config.toml
num_hidden_layers = 8
hidden_size = 128
n_experts = 256
experts_per_token = 8
d_expert = 32
d_shared_expert = 0
hidden_act = "tanh_gelu"
moe_layers = [1, 2, 3, 4, 5, 6, 7]
router_score = "sigmoid"
normalize_top_k = true
routed_scale = 1.0
balance_loss = 0.0019
balance_bias = true
router_cosine_scale = 14.0
init_std_router = 0.0322
lr_router = 0.00089
vocab_size = 7669
norm = "rmsnorm"
norm_eps = 1e-06
tie_word_embeddings = true
optimizer = "adamw"
learning_rate = 0.00361
beta1 = 0.95
beta2 = 0.95
batch_tokens = 65536
max_seq_len = 512
train_tokens = 258400000
max_steps = 3943
dataset = "wikipedia_en"
Below are experts of layer 4 (counted from 0) of a mixture-of-experts language model. Rows are named router (the router's row for the expert), down (a neuron's output weights, with its number) and show model dimensions 0-63. Each number is 128 + 24 x the weight over its row's rms, rounded and kept within 0 to 255. Numbers have three digits each.
After each expert's rows: "comes before" lists some tokens at least twice as common just after its tokens as in all text. This comes from a sample of Wikipedia text that the model never trained on. Tokens count by the router's weight.

# expert 14
router:077123108110123135153118147098094141114085121162134117117099103129148141135151123183151103124132144098112133127141107125124108165101145097138085111096117127094144102110145132125113092088151158
down0:143125132111164147122124143150114092165124134129112115156142162138103111134131173130126115135136125152153129102087121108111177123166144117124176152109119087126127158140171105153176100109132133
down1:119132119156103136133166142103160137109143151121150146119129168159124122127098133094131147113139124107108159141090124113114137161104115127107168099124127164154127162111122109114116118107107169
down2:145125145099123162112201127134104135126112148101097138094130131092126108140075158076091142166150113140109119130123137153128115141128156183117090137118122100135093160133150065129116110134166146
down3:141155159155088129127189132129121123165112090106078135162118119138119137141120143106188132119104154127138117132126144115117124081153121099126113155182165119127105145131148127124111127084088131
down4:115125120113118123142121114111094132110135147116119107092115157144148163107208101151112155134141103114172137110091134096152112128102146120134104089108109131123119118142141147104152157124094135
down5:141123139149133172130151138101162109118178124098127123119116162146108139143090146096152162150101141115152145129123141120142130118177115109117146166120137139157094144092087145118109102110098156
down6:126112151120142141118098129116149129147153120133111150101125128146145116105118099103161088139102120126141130130085165136107194125114112132075157167160089135132129152074099150148153070103128073
down7:147137188167144092131129141151105150127128111148101148105127077140116133118117109125155131139112138090130117141148074097139118150111155144077100092175126132136109159140173126163120111159117088
down8:142074163110198136128122135145126092166146133095116149104146141146103146094172109126104132086121140120136119124137141125136160083152135122145106102101127164106158155097140123120132094116123095
down9:155121130136147146062092164148130090126137128115114180159172117147095143101123124129108133166125093106110142138140148123080098127102116137103147100148128138105167122123109111123149102117119119
down10:126118129154102111115113084111122145108140161139163118134159112130140133111153097166115109137153125106145096103110142118111139167086114061129209096048150121162151103111137145120138141112149128
down11:106135106155090098140101143121109135137133095109071129116139088133144087151117153162149179131109162098110130100108136117173114114126151088168127098139146145102101099141151143167123110139159122
down12:148082131132100140123145113103112148111136142129090114108123094079116099082160137109115139171143147119147105157149095103120079146102111074145148121121147086117173132150116135170130101129143127
down13:145117119140146122129107098167105141094138105148123134143093180136089152138179105159147145099106113107130107112082120138083167137114108100091155123125121090108128135089125131095122141101138122
down14:127104113091110121131092126129132163096130135162181130098115125156133138149153139152145191120126151136147132165131100128136165180084157139186120098109131152147097110159153135132144150157094126
down15:129165112116160124118143137110136133137150120135088149142110097135162109103135112166153115102137103111111172127151132094139150126123113117145127120156136127106162130134170104106117127139172114
down16:151125126147143120128139099113109122107109137153091165142132085123083111098121112149116148109118132101094145179193135107116119111114137128126108107137173184104148104197117101129113097170116110
down17:107145149145137159108139110174127132126138113121154100105149161146133190120187134099101118081106130128137132130107130140146147120119107089148073123141133145152116095128146176138102115071102133
down18:172135150110070124111103158101124095132079144111150100168147132119159126134175154134147117104113143125173127131163129153123136093104130139149142157135103149172115112139148123145114156163097107
down19:101121136123143080133151151127130144093114111158079085079096132191127109150134129110145175113108132087105142112158153114138161190118122081149147111106105131168130128140148109119134127116141123
down20:136157106155102136130109122124103150104151165118109122124119146106124186123128164092070111126113119116084113081106148105116120149115114138094156166135092133146082133096159092160142131169139113
down21:147124145135135098129109087134135152137118092165079062116147114114080149106114138113134078112110144094126106104128145123196109139131170103137147108131123122106097132160153088120119132149131140
down22:177146112121104120142121103144154081134174089124108160153117076101123158179131122150128133145140165112094107140118121133153106134119125130150130090095143152123091121084155132148109116118139087
comes before: ",", " (", "'s", "\n", " was", " and"

# expert 255
router:117146139097158126167136134139103141131117128155132138171110070137123162159105159128180106142154157108127121126124111125096127128131118130130106132078124113086123101116157124136138144156128137
down0:132133168144143109118134138133116104159111092137138115093106135152138121155140145118109132093102144145125125094088139139173146139167151085152093121150144091151119128132138131167134129080109117
down1:089149166121149099098100150126108109120160137115090103139123111113123123127102134146104097120159123134144124134048152162104110102084100136143161124101094116150090127138143112146156176112121113
down2:106141156165110109133138086098138150165124156178105138093115096126113109121101137086136123139083169102095136106115135146131189129122099123132160121100106091134145132103119129120144110117131144
down3:172157183153128142102131159103123131170137131175134155169118106146127127168122132094141105136100163093112160183112140142131168106099133145146194127130148110155158118115142119144138132106115153
down4:093139045122113121132098166120131129060105116088100152112113123169154095133156125123148126125159121132115131149176132150135177106154095135164110105132119109100143148148122142141111126114138109
down5:160074116106098130125162110128129149152113167185159101143140071123158101131150105086136128090086132153116122162132118122164179142147118159101136153101118115097152149126070125135108093113148159
down6:144117136120105122119105176105137119113152114147166088104117086123150134143150071187137151105124103140122150123090167089123131113128120164157140105129144100146105088119087117124122171109143176
down7:133192083125115156128104110106138098141150081137108124182108097157072111144099113127121092193118122126137126155132156121081172126111161151139158123087135118109110117164133097137144171144141108
down8:102146163125127096131152104121094134124136158114103153112110117143104075081111170120115094140077138126132143150104146131148162137074126139095147119097111097123131142126109130105161120139153107
down9:151148159118121122107126148149121144161133151158145140142134114161088108144107121084111115116085155127127154162142135107123162141134117150128181141129121098154155151136098137167153139139107144
down10:072102133106139117091122134117160097135145131101121130110125157126143136156082125114097132178107132156138116106163168126143152115108152121123112100174104141159124082151122104126148169134127165
down11:142146108140177151119099126147160105129136155102160147111139150145101118149151138121116136115127112161117123099152137146136119103174152081111086146202165158118106121129122117123126153098125138
down12:130111147091111140132152158146147092127113102178168167143127093127139104175119115115161169120125160081118099080139133128129133172103134167130142136111096134142136105090144124122091144138119147
down13:127171125132069145123155135116130135126138091135078137139082100161097152135127153139155130151094103101116184174122101163123136125115118156096116111092172088117132117119105081152155136113162134
down14:157173122102107137097136151114132123136129130149142134129147086162070147119165129129145105145092160129128143152140129144134154098141143132135151109114132091126131118127124092146166148120115128
down15:132118169093130132150104139138160108128134131158132130159123113097131157163103108119142139106090150098134087150167129080106136146098134132107121157126116137144105069123109119136149114109130163
down16:116123130130160139094158152140163133112134150132083137121138121101136115121146148094105159102145115145137116151083148151145101116117124137129138149111129155137093137110088123147136109080104117
down17:134129131067123133117112141143148106138151122136127128141105166146162131141119112113152142153168121172129146107117177113179095108158160136116160126117125127171105109130172119159087150128087162
down18:143106157150176153111145128122177111103130147129116128138116176122110125161113134117133168116173101104107114076109122173093099081133131103137136120132155160160088148099161100149136127110111112
down19:150107152141125143104127102138150125151153166164162110117158131105126160109151145140108126081035131139125130099108129093138169122143136131101114139148094118136135109127114133151172133089122149
down20:088127145163119168124118151098128122130130093102072147086093154119108122150090187122114112143104135117130153148131161131166151109088173088116127062121125126134145111160133130151166124141138150
down21:112104121090111064107078102146109117133123130157114121125128139163145131114134117137132155084137124148078133095087164123157146124111130121106060160124164092143067148126165154116115143104131153
down22:089113151103134115132055131125113099108113095188100092102095134165127172151114115117104124164131123127118137132118201135171169136099109126102127133099097070111108118129153146160133149124091180
comes before: " The", " In", " He", " It", ".", " This"

# expert 58
router:112111120112141152159144098173145127144108148122167118098132121088143179160115128147173067121156139124138101112142125151128138080142099125131079134080073096096110145101147119127093140128171123
down0:133141115114108125115121148122107136086122123131136121085121145151135119096124137089181161132139151107127143140123124144111159156158108130151149119101111111139114113125108127144118158099126089
down1:160117159112162076126112095136076157102077159130144112127160152137143118069091134144141096121121162131127123112146107095117131148136130171136136148135141108152083138127114143133152128149152080
down2:108133132143098130088113135140150127147100107141118114137129119107136122155141079152144153162136137099109122117144104166174132139105120095165162091095128147115142113114120121141116129112107166
down3:092140055145145140127146094097118085105174131123121141096101109182099129117114123181115125131121116122147144166144136146128137123093137087154131082089136162083136157114122126153109098083124124
down4:111107137119169140174114099125106124143127090127123128154156142124105134129124120159128111172093100121123145099128112142134129083104111122120110120138139155134114125159135131137121153151153150
down5:093170113160121101069133141122123102090130136107144135128120123135127101148140159148117130144162108132094116111130140161120090157103140128170142123141115147103129094100118140103164122165113137
down6:122129173120142120150103145130094160146088140139112130140134146137140153080095155102119133085131154126146132126082121117118121174105176154111157123137130132183116105133130127092152101133120136
down7:140108132120129103173121100149102134121125130142107128157131122124153107057083112131149082179132149143113155132131114104118107118102147159118177133121172092166128173159110146142156104139144095
down8:130100114139102138081135174143137120154114124160141117121128156099151176137086121106172156131153123122093113141115140121112145125122145105131113120161063107105131117104163097130148140147092119
down9:100121108141093131167116091104105152142144146132111099129123125112127118149145150131110138149158109158157128106055102157148101089102169110130139142155160118135138103111136125114131117130111165
down10:135122150087131131152130115158113133095115139139122150140147081153095106081118107083132103140124185157124105105111139148095140162127175145128157141138116162112136093087113107096172129122128149
down11:134170118134184094144118129136104141125133132110126112107123155129131157122130091160106113155087116125176121139137120112147149112142053058148097113132146116143115151147137152140130124116151144
down12:120114116145133144155162113123118146176160144156104113179115128108148112143123154123083108098146099151116144117174119099099149126198115142116102141128170085142145137128146134093129137107122125
down13:124118142115116113146105107118112148123108149113120136117157122091092149128154105124126130132036123147128108105169136120154093141105126109067122146105144106126095137183138142113093117105143189
down14:102158074105185122149143099138075148141149139131113132090141123114105074105108124148126136178155114137119108132151112121147156090138092105128127130144125096110118139163159116154120163140178131
down15:132103114138132117105119115148123131184102081177137129140129146101077115132158103146136141142113125155108149102107067152138100151079131125103133123127127143134112120137119122150116134135172154
down16:169131122174153141149125171071133123120120135103123123123140173184124112156130115132107143070135132113121102155145143139125142141111107073146084155135121108134144126129173092146165150101108134
down17:131130162104116114171122091139123130134109088153133168131101101152123123102103100080144142117075173149157159145094114152139174176133182153114186096135145117149110151155099145116116090094154129
down18:083160108126098094155118140126088139099162126147130118091104162156122102155166141132095146108171159147123126165152144116116097136093138133102134174149112095148120084120150167101134175126109125
down19:091140153145087119113119138101129087096116156113096107147146160165103092120124116117104159133118147096148136159159152142140133168104111133156128076081144138111110092139122127160151112121149161
down20:154098088121174127145113120111088141104109112116117170121135123119106172116154105163137147121095101115119127105151105127141114117156106151148092108120119124127112125129166081109143122156168155
down21:137135124110182126167142156153162120141171107132128151166105122129124114114109090098127102106124134111158127112103110113140147100206152120125130131166156110123159132126111120117153096152103130
down22:099153087100107120105132134071128107073103120111104160113128178185125150147155084078154157096119164134134141153148128144168099163128082130123155124114116140103134112112122124099169154114146119
comes before: " ", ":", " the", " a", " he", " well"

# expert 186
router:101137072133113116168116142136136140117122135123147092128110126112139156181109135109170127137125121109088134094163114141085126109092119118127099133107074127077139153097154127159106111119172127
down0:098108139157128166128143137135168129107134129156117152155153129131073165153149094127096137131144090127113122120152110117132128148146113110112103141163171120118095159092149114105130131095151080
down1:125101146139129155169130084113100109169153124161134170119119108148097143148174148124118132117102118147138117095119097091132137126127130136141086117154121151098152145124136120089144139155171185
down2:101079126125111174144128120155123154127123107136109093119161067118094111148142155113131082164127113128153120132113138146127152121135125161127151161074138098095123136152149112126188133175146128
down3:131156074108122158123113140145127118111150187105127131165098110152137106173062102088160147142148169136141097128159110135125168141161171128127148126138116097061114106169132156146108126123118104
down4:105122159142117134144126167114140146132105120147109089122122114114097102120164123123098096170117079110156121114110158161170164122142142165145176128110118088146125108127144117147158149141122153
down5:144086097110131090099100129118103137127145146139143163173129135121121138169111109128147112080154096146131102153150140168151121172165127127135137118121117137099135108166131118142103167137128110
down6:117139121100139083109142121146140140118145100175125162139104173140124128142067089132155150099125178108120139157113104118171145071076102089099137149103129163130165131124110151103109122108116095
down7:079114194077109119153121127125139161078136139139094120091132115124087147136100169103128147118142112148158129139165113111135131150120107106117175129117149129171098129159142124089145123134119127
down8:090164133152139158178147114143117108086141147146131127111133125140110118151130126095124122131127148172149133093102111119133105113153143145129085119112112123110098144159158186135177110135156164
down9:122118139116104107137105128146105111137147133088127147151105138120104108122107076140133123158134158088153132154164127112144147150151095103115103129153138119124107145135160140115095154089155095
down10:127140118128134112137103137079151133099157137105162142111165111142102141132096097145147131100127146125124119144133142159161112145097092143175108099100141158132148142156127154155165142129119131
down11:118139085130123133138078127172087109077151146144091148145079157152126130148083093144118118111118137079089090142161107155095123118132094124138166119078119140106084093149113106119120127090115119
down12:136126140135081100165117103061127118085156115095100134106143114119131124111147139117140098133165131178147113144108127079162131107138159149140099091096150071153147078142139128131125104112113128
down13:118109141116127110106133078114079115132154103128153170137115095123110082109142096145089115129148184090144141119145097135110125144128145108090091125149132118120150114139122091091122132155073120
down14:124148091144102115142130130141088139104132156076105101126124137118077123110123110080148158131104118118150160121143110171117123148152146122109107124098130082092098106149148135141107173099160091
down15:155142106101131116114139081105170137135126159127149098129170132103161134151156125123116115072086127149160083111134122108118133103149131122187128144120160110122101068153143139109157093124136111
down16:129161126110118140147140080135171143164143102184139145102163129098144138119102132111120143146070156091176125141181119140137143108124112147129123108128164109135159126137130148129106058159119163
down17:129130112145179138139157120108164081157147102147113167152135109123191111132147150111139111137101111142144091162105107098128137120128124150161093123122115117117151167097177126104163063123127102
down18:115105128129141107135119134104107142169118101141146143151132084098120124119113145156096141159172100126131146119134093168122127188127116134131124172132158140152127132111074110098132140177114120
down19:161096129142108177144148168117140121107127142147140096152111113128137128150145113116138155073162099157105107112145154134118099118158131145121147134140114072141146144138137117104096138095169187
down20:111136104124132116098120147120173114135155098152117172127150143126138116110143143152103117133134119149132151107126145108127099138131108167117116121151117199124184103094107096162110179154109168
down21:177116107150140190134161173121169103135137160129135130140128147132114137129145137119109151111141110135148078127162120114140122135181093102146152130149141102135126168143157140099157150135150100
down22:131132104104150131124141123134153118112151140110136147092118143158094116137138109153128147075152141167135096096085093072148138127180142130095096122113153111121122168151130111133145095093140081
comes before: " ", "00", " The", "20", " \"", " A"

# expert 35
router:097137126092156111161143100125102124124121095141133150156114103144122157146123130110202100127153142091144138106132138178094105131125144145140093134092105116066123111089148110128150090148132143
down0:165140109103100100123145134126096170155127136134129157115122106128122122111106136104131135126094131151106157155103105145152163108130132140088154128107111130125142130114105149183106107155125153
down1:134132152125157141142138128084133112185088108166104134092142139138135094128153139145098103113130149125162085113157153108164157135164126123136129124160138203102137103130139131168129120103120133
down2:129075134144112150137117134106121141125150147126181114104141151123147133099119101141088111109143125125182114091165110076100111151158141098120093130135123134143093148143116079082105146134101090
down3:159127155131094130128109140123108154164109129150123128128090109151152123139128136076132163146105120151115132162125116154136163128135107117107164143138102074128159122111148108148083104140122171
down4:110104172158154165097116148148183118086137164151124142153111181112143145134138139131124125088171117124123118109114141113071097085168124124104161154124145154157104127102133118140126159129096122
down5:092124145131123079098104109118133091129125129127104082152157138107136144110149173181132113110129107105111138119090138156142077117147136141137153166098127146134072124155122117143113128120124131
down6:120150129116107111147129124142090128147135129121101146129102110131116088118110120089120123172125154141101167189109132146138170108134089128142165123117114116155169124150122164156141131169107125
down7:118136125101104146157136153159094128147091161100107135135103111130118098118098142084133116150137172130121140172158127164093178121141106145125142131120102077129156105138110125115130154190154134
down8:136085117129139122097134118096120160093114134128163102124194121130146124120142104167086102118113113122151118083144140142147078155132146120110129142119122123119088157137137129093123145174129119
down9:148116147124135104092166135126115127153127148148151141100148124112127104109147150131103126123056095157119141126116102112143119158114137140128141140138115107153149140115103158152172119096126125
down10:139154126150118166124086125124135152098141141118145089111146154132130131122138110172126147092123103113135117125125148105145129121132129115100094116125163130138099133137123126071129137094098141
down11:084098116144105089122113119102147117109127116124102080146180130107130122127171169166085090102112104108125130092116144167155082121140138127132128168088113132127086127150116137113135142161126132
down12:090127135154106127113146115149148102183106118119121143108132106139082127115143082139152140168114144136145115104135124138159119190119176140193124080140151123138124069111147151125161163129125125
down13:083128134122174095128117162139113101095126122122095136143138131122149132135101170127153148173148119103149150147144131174121150136086073101164144123094105110138106122157185133143156132158111142
down14:145064145144090111079138152118146114097112177097119140111128136109153162110150127118104139077106119098108112122119146116095132145139148110145109142144096148165134125087140131149103113119109148
down15:124159134117121156129132132099125148123137138103118101115139115100162143107148125130128165113107105146123108141113132093148126145131168098087065118143159160092126124135125134107135118092141125
down16:188126140147135116110146137092096138133129163137158157083144151151098130092122122131131129123069114129125137159143147099160123137129117122124135130161149146168154132145127143126144109116115121
down17:113045166104106101134137133148147081128111162156069068138170151091132130127123154120120109116169129136111103121117129130158118137137104147146167182096112185161105107136123132105114142129122139
down18:077104150105111089139112127127163102108093128158102062122173122116127128122135155142103100095117133101112114098127115161147107125164129151120160179083137132157098113162111139152118123182114137
down19:141146130120102128150128147142094131155108137144138149119095078150120107118118133091143128164096156133110147180142120164137172143117106145143164101114101065148162112120143126148131120165140150
down20:085074141116111079144126123113131124100115124143115100138209128099144134122164170156103076104133124121131126101138144161151053139137125120131118154112090136127104134132136138120117127182130143
down21:157155141166145130130115158168093085127164132115114161097095168118155137094130116136136106133131073161141172165098109083150148152112150068138126110151149141143154142177126155142106151110105113
down22:166134079119134109117166125119135116125135176070161121124153109119079117068135134155121129144080073147121139097125128113147117138134124167115107124101133094145106109116140112148115115109143130
comes before: "==", " The", " In", " He", "The", "In"

# expert 115
router:076115111121136151145150129126086128100096135141152087107130108148147156153150108158171114120107116121109094113170107134126138104094100097173081126087101106096141123104148133132143123098149175
down0:123077080146116132125170119120131135126142145138109177101120120110151094114105178119158071147099136136128125137086176120123070110138137138123162167168180163122141135112119100117114111121139137
down1:149129159133091131091123149141117137132113189109151120089111089131094128106108137128109110133129107103116130172146107131121107137134123160156121111135109130080129163142133133113109148148113141
down2:119104134140144161130135155156142112138125126116146176143136100124098103131067132112171074150188137100120124163123136154133099096120104111142114149149128132158173153105111148151115109141090086
down3:117163158164125163102150113131148119139168100135099099110149111124123076127152159140121140111042125112135129127100134118122123169177121098085128126130147143163144159148115149158091118078146144
down4:166135086120087096152109105110134161146161131117145130113150148137134096149136170143137149139102161138123126104075130152101119180100164150092172098113101156092141156135133137146123179133106138
down5:112150095106137106112153113117155116137161119189132159097149108122117122103137136082094137132132177106141103132088095148120178120099150179097132160139104100110117144165117111146132137136146153
down6:167132134132093119151074148148143115121178153109157079111144140127182116102117145142127141141105135129155170136096099147143126141101145123155103115127187174141121102108128158159109109127143151
down7:131132138160097094146171091096124158100121139158080137111088128144112158113113063195144125138115133116124123125062143135113151153131119119117164142104092150115099101114107087171126151119146161
down8:107101122110147099123093084196082143115114135126123127139109120187174123106157120149097137105083138160131096164135144119095137121161119112107126155111145127118098135152117095078177137137102150
down9:136136131134083140137127136083201133114148093099140097165100203108125153130126156135102156106129157149105154128104129134114120150123145154153132136178144121115165153118119116158090148126109155
down10:139118089161096153134152093087170124090142132125072138144129139120122138110149099113159159141093163127078131115118148158100113177133116127141123124110132143095170144121130144191076139108152130
down11:093158129106171157122114149075113104127099151110150139136096155161136144114116123127101141138072104168137133140173199133105128122137116099109185107072108137116117164145119112111163145093133101
down12:103157101163118088119094122118147112138141103094142099156128119138176112161174155091104137160099161159130146137126123133122063135123164109164141124087109135143101112174125133124137106143179130
down13:132139123095094138131102129149103160143152113140125109111133100122099161118138148095122170107152134131111141046100135148138153167079127118163154106161178094074128139172121146144135154121116159
down14:124109121068145115140117115108106125086117128110095136144104181151143105127112108120126119096113085137101125140116139157133126127144120135144095120098144124117145137156129127132144138125122141
down15:148187182140123126119110154121180116120152155120146113127118116138148167135133132129133121120118144137159149123119136112131151117106156127097159153192195108150150145107143144114104096094121147
down16:108127144107147158100141125099156116102156145154137121133085146140104149121130124096101185103139153144130147127115154125108143159113115150122174104071091139101084124152119157155165181127132101
down17:139171141165103122127135143093118112119122124141139095106121117131111168143176113121141154119113108140163170103124165120134153183144109149106189075125146086140110124162126115156121165114133125
down18:110122120105162118130129108123109100121158153124097148128111193158119081130104124070109118117091125110112139116090156130168136121140107153123106106159175132136143116153150179128124116111143097
down19:117121113135097123092091137110131129123123195104169144091144138142132130116111168132093154147092151131106122185160104099135115133171110144137143146129099148135091108145120132086137205130135127
down20:071164117126118113130108141133097083137146142129098082097147167148158095151128154144130103165103127080115110185174127091141115151144134140089166073125098160116097125134145119115127114151124098
down21:148126154154168161128127140095165088175122122122126172178103122181111119100132108114163120108179123170107146127146118153076142094144107119130130122157144134141141119152119143116113117093140090
down22:142140164104091098131119175092152125114135106117129109130141174168134105120129137148116168147151149137161160115124131095131133142119138100102096139112115130144121155140117137125146144137164090
comes before: ",", " |", "'s", " (", "\n", " War"

# expert 243
router:129132109092144121150166097137131165131136116131172110081129137118131173117100147115157130155146150091090133142156125125120131131098150155129085167148105136096127147097162113148126128100170136
down0:114149125153090113117111122118129109094148142133116126144138105117151102154123124104126103117100143191185159126121137164158161094154097129112136146104118077137135117166101158136157068113129124
down1:157176125108131155136129094141156102108192119146112143173133139113137132184130122123125075104149161146151099121134155133139146136128170135143093123182125098110147126127183104167168121112128135
down2:121113133159136090148101121096136113129119183109101131078119125145108111140115107144132129139125164160120134154103081145155148164144176157127099134141112133158141090128146164178133080095104107
down3:153138141126098092097146157131151125127129120142102126156110092140127148114111130096133162105130144160124120100134157158132119164156112106140173154130102148101160125136117167125146085120132192
down4:067132143124120133132096151103160128152155099160121122088104132151108132130149169083124136152109129110141093119183139141133128151108113112105115144106116130103182095140101169152099110133133103
down5:107159100127111169133122126140098166107175139148103117108171160106110122137116070104093128167144121168103107116112138123135135147105172161148115112162164106141121123106107117168119101112143095
down6:136135112149146155114197166140112101136143152137116128143138163127086126170120099138127140120123129142105089121102152137152096179138130099161135087184093111149141114117138122136095096100128157
down7:085159136127147112132134138136152172091085104153128071120158094133146070126109139091095126139134152172131118118113118148149131103119135148121100117154164131148140143129077177126115132138099146
down8:152126122101172145080109168126077134124140144154170160119170152102102137104138152136083105149153121145108106108122181121091099151123121130125113136167123141157127151102161100113123134136137089
down9:128118160096091102097143107114097142094074136126141095133101196125136152093110158158146141122111133138144102145097141144143143116088152157142112163133128139151130091175108131138127072105135141
down10:135117122113158088126122142117104144170117140091114102103111116125126123135146112140086111097120131140118102091133131124139124115171123141153080134150108115136155106177162152122086111127092129
down11:096149138120134089111139135151117156097115147140068152117120108129170091173131117111090123105135147153123109128139146115161151164111119144136132106153137115102107111133149191121136098152112152
down12:127148162127133108123142162096095115114108171134142088083107167148132122172124137134150112166074099111105129125121154094148096094105118102143127088113111171126075092166112123169115131076143120
down13:116115076121116190126106130118125081130139095130117179095118107101094132171127161134113129117144136101148082112163151123136114120120145131112117116163090105119128145115158082152108138171117108
down14:127113115113121114116115108112097163137128143140145111095132138107097160134132164140119093171139136132116110134144121114131139125086045108134117119118130124119118075127182134161117155134075093
down15:118107117168157131151086139111121086128155130119161115103095143154112074148162154136081119135148142148143126095147096158170147127165151138125076119136176103145141115135159123119130136117102104
down16:101128094103118110135134146104099127147117152143132086115119155119139140153106122171139154145093100128112118125136147128139124145077087133142135134138113130118073103079112150170110068150103136
down17:127098081100113133124114170070147132112112105105140097126157109145146097147119177117184130162123146124147086159144129147153143133105155149107113139122137136097113120114076124169112112167139150
down18:159099137129110066136130121072098123103107146094160107084142117125147129121087139150129146126155088147134144137110124156157128136089145127174157155108104129127112102111112126160111143137117105
down19:117112086127131164127082141085119133120136168132120098100156118079076125147122129119099114115081093131093106125132135120073088112126135164115118076129133138133132099093132110162089147127169171
down20:157114117151130128137080118141123090147143138109153096132133137135121151142084152141138149132135147112089106131114111143121135136122104088168099128139078098103107115137143091159149178109103105
down21:077141131130129148146180135148184145109099138176090169088120139158137120122096108122132131152158178148159108126120121119121122167123151145143108112140159120160103100118108144124139116076083126
down22:087134120147112122119108130134109090106172092129119130119116096127142129108134149137158139152148145097143185175140129143134079137102094103106119103085119124126107150169120105108149104108121090
comes before: ":", " ", " of", " \"", " N", " M"

# expert 28
router:120124110101129154182127144137108141113110102137172100099127118131123183133172111139138085120077140072108122136153139112104141137084150107120128123076069118116141152132126116142127098128130166
down0:082093125094125119125110122141154124114111114130108126113120123108135097147108117163150167111128136153123108129111111066120113128103111091108145135107144100066119102116151114133110110152134115
down1:134145164120117142168108136113125107114165171113136120096148112129138108092100152106105136121133101126171150081115112116146126103147119148132167191101127103100123104095117164123168128119191153
down2:095119115157148142127139138140123106168167137113091149139122106112149096165125160129148113153147117122104108209108158123106161109123113120069120108144150131104078132132113087121141076109132130
down3:111124131143168111138147147156134123090141106165094107106172099125114148088107135141101132087110121164151118098102158151086132095159119136118150130113113145104155082095124144164115161110175150
down4:134127138126149164115115116176156154075101141113112102110080120136157137139122139117122148113129168139137099169165122122188117112165102127170187169109133084118160142166137143104112098128132130
down5:142121146140143135095144104140116147129149122120161093112108141124106144142112147150129134113082122128159142125114111108092171113154159108174106132140149147134127110132128093127096116149039134
down6:122150092135074086138097144089130151133122182157155118074166160120175147104155114135127142136117158125131155107117102164168160176099132128101121109095141122156057090101151141121129131110116132
down7:109121109164160151101128158104150134124120138163142136101121127095100150118122114145167128128161140156137141091118141094114086119137104092121166127118146135133119063103105116125110123099120122
down8:175138098139086111132122140126151109123084176111107162161114121095125131117125140142122145110123108127113140133103118170114169103130078115132163139130113145124086130137084101119115133125122111
down9:125122091141130095100139144140119127133171157090156157126118159118130114136165128085153150134102123136130138161121149135147167126141094139112157176150115118126086165132140136111128146103113126
down10:065147112119136113119126113155109129133153113141181135110128094108109114115133104088098142144137149100168144154129109158153125122097069111139143101103107133107102123117124124113144121105096124
down11:107129161097106119118142135146139155121119131121139102099101083158116138099110101128110127135143175097148113166158131119158094189126117159119137146131109133118105122159143154161114124100135097
down12:120076148134145150109082119093136102131134077097117120163140129130099093112125141119120157137091122137129128114098136161148133129127125149148142088113145133144160122162118132147145128108143137
down13:113163147107135181102134148123164103098120114129136110118120098089087163139113155142139144146109116119120138181121151120147093130137113073108136102146159128122134129127109162127136132166117094
down14:154111143077100132100143169124119092169148160123089169146145121165125111125146151102128166136143128134147120120143124112134108142126168138118132118123107107136097143147120150110144100142130138
down15:132133139130139133120095163147132133178164173156132142106144144137143085075117150113176160145127170131165131098119130088180140126127127120129144137114132131117104126123129134175164133148092131
down16:128116097146139134110123122149137099156103099132136149145111141120193099095135118156123113165126166150126163127111197117099132128165149165116162141132152130097173173098137093127121088121189130
down17:059168132142129131167059146131154130166128129134120128131124158160129075122101120129121144173144135168161126102146094143103146108099119153067111113126145126197104133127160144114096161099120095
down18:102144113142107138143132091181113156118102141106129133144100153100143146139135143103161076137160125140132109142110099158130140122128133141096125116120124083104159173128159156078127162114174153
down19:101129124130115154110094117142152114124097091074097088131107114123169130149144116134125168110137092157137126174139127124130117118163118145153148143138126099055129119106120121097054173103122139
down20:188088093098121149098153137137078122050166162106145183103126168132128090109109126116107121109098170143113119139103153123177121142109092121142153114109133116121121104076121122110129165153114118
down21:144122122093139106161124125166130088137093123155125123118109137140125129148126120108142132146131111149161092116114089177111145129112146132137127143117097152110163096131099134138133086149173151
down22:144131145143106177121102104111142097119129137113123175088137118134094154122090104135166108131110098146129164130130177131125159108140056147103126158130116127116087122115127151110137125119130136
comes before: " (", ",", "\n", "\"", "'s", " is"